config.toml
num_hidden_layers = 15
hidden_size = 192
n_experts = 128
experts_per_token = 6
d_expert = 32
d_shared_expert = 0
hidden_act = "reglu"
moe_layers = [0, 1, 2, 3, 4, 5, 6, 7, 8, 9, 10, 11, 12, 13, 14]
router_score = "softmax"
normalize_top_k = true
routed_scale = 2.5
balance_loss = 0.0023
balance_bias = false
router_bias = true
init_std_router = 0.0123
lr_router = 0.00078
vocab_size = 6241
norm = "rmsnorm"
norm_eps = 1e-06
tie_word_embeddings = "early"
optimizer = "soap_variant"
learning_rate = 0.00646
beta1 = 0.95
beta2 = 0.95
batch_tokens = 65536
max_seq_len = 1024
train_tokens = 284600000
max_steps = 4343
dataset = "wikipedia_en"
Below are experts of layer 9 (counted from 0) of a mixture-of-experts language model. Rows are named router (the router's row for the expert) and show model dimensions 64-127. Each number is 128 + 24 x the weight over its row's rms, rounded and kept within 0 to 255. Numbers have three digits each.
After each expert's rows: "comes after" lists some tokens at least twice as common just before its tokens as in all text. This comes from a sample of Wikipedia text that the model never trained on. Tokens count by the router's weight.

# expert 8
router:130166177134094166125122114165129129108136119165124122132153168141125125082168120135141122092159132111143084089122138132129067149140130114117155120146114189159114120163095121090153110118099151
comes after: ".", "\n\n", "==", "s.", ").", " =="

# expert 89
router:166166133129157143175152126151175106131154124113154113131113132113158149115129144135170176127094120137110135153113152151158132105107114092092124138136150126159134111115109108143156125127132112
comes after: "1", "2", ", ", " in ", "8", " In "

# expert 64
router:152155148131121066118157136110159182107096130101085141142119136128158141100113136129136146123165120117153138117117137125119132125104143137135108110181139103146102120129110089077133099133121125
comes after: ".", "\n\n", "==", " ==", "===", "s."

# expert 66
router:144149109109092117124110120161114093106135137090146141108165173150132111156133148113138170100109094114154134099111152146102126099147091098144159135121126135146181097159115081106139119146138132
comes after: "2", "1", " in", " of the", " U.", ","

# expert 63
router:145100135124166147137118136128129133105093132092108153136115149110142135152116098119142122139119129150130109101174111141128149119117149111136167130130072122123116084079095144056152145129117122
comes after: "1", "\n", "0", "3", "4", "9"

# expert 52
router:163138105159163137132116118128139136150154149086127117125153123105125131109140092134098156118148150128076108082168153098167151134099109114112124073125125080161110138139119138151091124170116162
comes after: " | ", ", ", " (", "| ", " in ", " "

# expert 45
router:130154139110154143141136074094144159136140145139064178145130122138119135137094123118116111113128162103094118101106109107134119142121112101099156132116097090125115169103129147141104104105146086
comes after: " |", ")", ".", "\n", " |  |", "=="

# expert 72
router:153160149157109108124138132130127150136111125116110165109166120122164123146135126129121108146122105115121138123116146147114142149095121136120136134183155110144105105111138092134162118110161096
comes after: "\n", " |", ")", "\n\n", " |  |", " | \""

# expert 51
router:127156113191156150113122121121181106162128155160124130114102122099143149153139140120101136123118118097120126154155145148145149131162098103136134108125153121101091129088117118113132112118090126
comes after: "\n", " in ", ", ", " ", "-", " ("

# expert 14
router:146114129160103128132123093108118132133145135101131103150129107100151131148090133106142133155095148114111111122153108156105145106166131144108163158144058110174111102092121109076146178138167107
comes after: "0", "1", "3", "2", "4", " | "

# expert 125
router:131088128165149155125119120083128124111163177107153150140106101157137147142115157120137088166097081132145145111150170099121113132135137129153145157116134154162114107166110160139109097187114091
comes after: " | ", " ", "; ", " (", ", ", ": "

# expert 6
router:175164138151101159175143158099151140134100124129074126137112113117114080110109123135141086162176119173113118164130142125146152126112114131124126136124101112154168146127109109160125139133115123
comes after: "\n", "\n\n", " by", "=", "R", "|"

# expert 126
router:098142114118119123146130084117131103144112146166112150176143119110156154118111148119106155119127141115132131139122136075122139133122108107152119149105149159130140142099159170092150113126126142
comes after: ".", "–", " | ", "0", "2", "-"

# expert 97
router:149172087138102144177092097108112118133124137150137150140175076092166136070108122128123150158118106109144146143130153154085123128160128142132142153088088139152149135066135087167145137129162120
comes after: "0", " |", "\n", " | ", "–", " |  |"

# expert 27
router:125136103106147115105154120099113120113142107107103143132080108102140095108116094112142142137104173089125130126147120129187122124102100072133183103122082131105106122076171161100143119128154134
comes after: "\n", "1", "| ", "6", " on", "3"

# expert 104
router:157107131149113119131135122122180148138108101096090160101131111136122167171106148114108120171133078135108085106128109112110164088105087112136151155145122131116110091140183116154099147129145113
comes after: " | ", "| ", "\n", ") | ", "3", "2"

# expert 16
router:163105115127084134129123164106085102090174163113150180129097132139118131161127143122105145147126098119109129076169164075137125167117092138135157094125125123147121087169134127118146137120154112
comes after: " | ", "| ", " ", ") | ", "; ", " ("

# expert 123
router:115152160128133147139115114147135132141106146147051094117122124132080126145128119122140126131149128131098093136153130124110127137062100124112129108129127134110098195150137110078165100140165119
comes after: " |", "\n\n", ".", "==", "===", ")"

# expert 9
router:134122129115168137113130115086148118126115126123131176125124078119133113158148081094121115168090119144106120164105161089120150092138139146121092126120160123085129090134088135138152139177093129
comes after: "2", ", ", "1", " ", " | ", "| "

# expert 86
router:154166102139098135138137175108137132139108082150153126158114116157149131178108111100111126169089142129115056121141119088178137093133172124138138172146118079127137130069086160133134126156104124
comes after: ", ", "2", "| ", " |", " | ", " ("

# expert 73
router:127129118168121131152136109117088171124149070153129168117123137103110111153141130103101127155103130124115104112144156159165169115128155162088147094131163173119133102121140150087124124132114098
comes after: "0", "1", "3", "4", "2", "5"

# expert 91
router:151154106174114146086154098104165123163105160148093151102133109147128126118093135154116122164104114121098187175146137134124152135152116108130150099116146123122106158123115147156138103121142137
comes after: "\n", " |", ")", " |  |", "-", " |  |  |"

# expert 100
router:142150160150107106166125128163098115140113134183109131138115122094135161113188125184121143079137111132156155165152083116163101147092124131142131093155132155182133132140125114134119120120103139
comes after: ".", "\n\n", " The", "==", "The", "s."

# expert 98
router:163169101129120129164165141140105147122134115142147121123179161192165116156131159137126112118092158139131131128129158162118138137159164124089167149166160121144131107163112156132162089128157137
comes after: "2", "1", ")", "0", "8", ";"

# expert 23
router:170096126175140142105111132130123137147182128082157109119090116080066138147118121150090132142096105118134131134157136158188136167105111109121135115119115131153113112159136116105165110122091105
comes after: " | ", " (", ") | ", " ", ": ", "°"

# expert 36
router:131096103117140135166127131092118068141157178133142145104182123150151128140094147133120143140104131181113139119141133145130121132148133116138148124095160102153121147142148132109141159148138101
comes after: "2", "1", " | ", "–", "8", " ("

# expert 111
router:165106096195100150171174121137106116106130172145152167160114128125150126137102127129090113126130162139131113135165139079174129118057154120160179118126159143113127099100111122154150131112131117
comes after: "| ", "\n", " |", " | ", ":", "3"

# expert 41
router:150142124154162156128132135162132131109188103113136157143124119143102154162110126158128104093102082128104124147153159146168129150130135161150189096124140134130118107100168123094140121113109126
comes after: " | ", " ", ".", " (", ": ", "0"

# expert 28
router:109168173100149104154097163161104156118124146103081109103110092161104125148146157107110105106107138104120088163121146158107123104106120139082111170168134140155145112131117106099121091129110129
comes after: "\n\n", "\n", ".", " =", "==", " | \""

# expert 70
router:151103112108108128156113141164161112104121161107147112156135117129110149090130131130160133101157171144110167095124134103177129146121114148147116143094152129095117122092161139094151170139105136
comes after: ".", "–", "1", "2", "8", "6"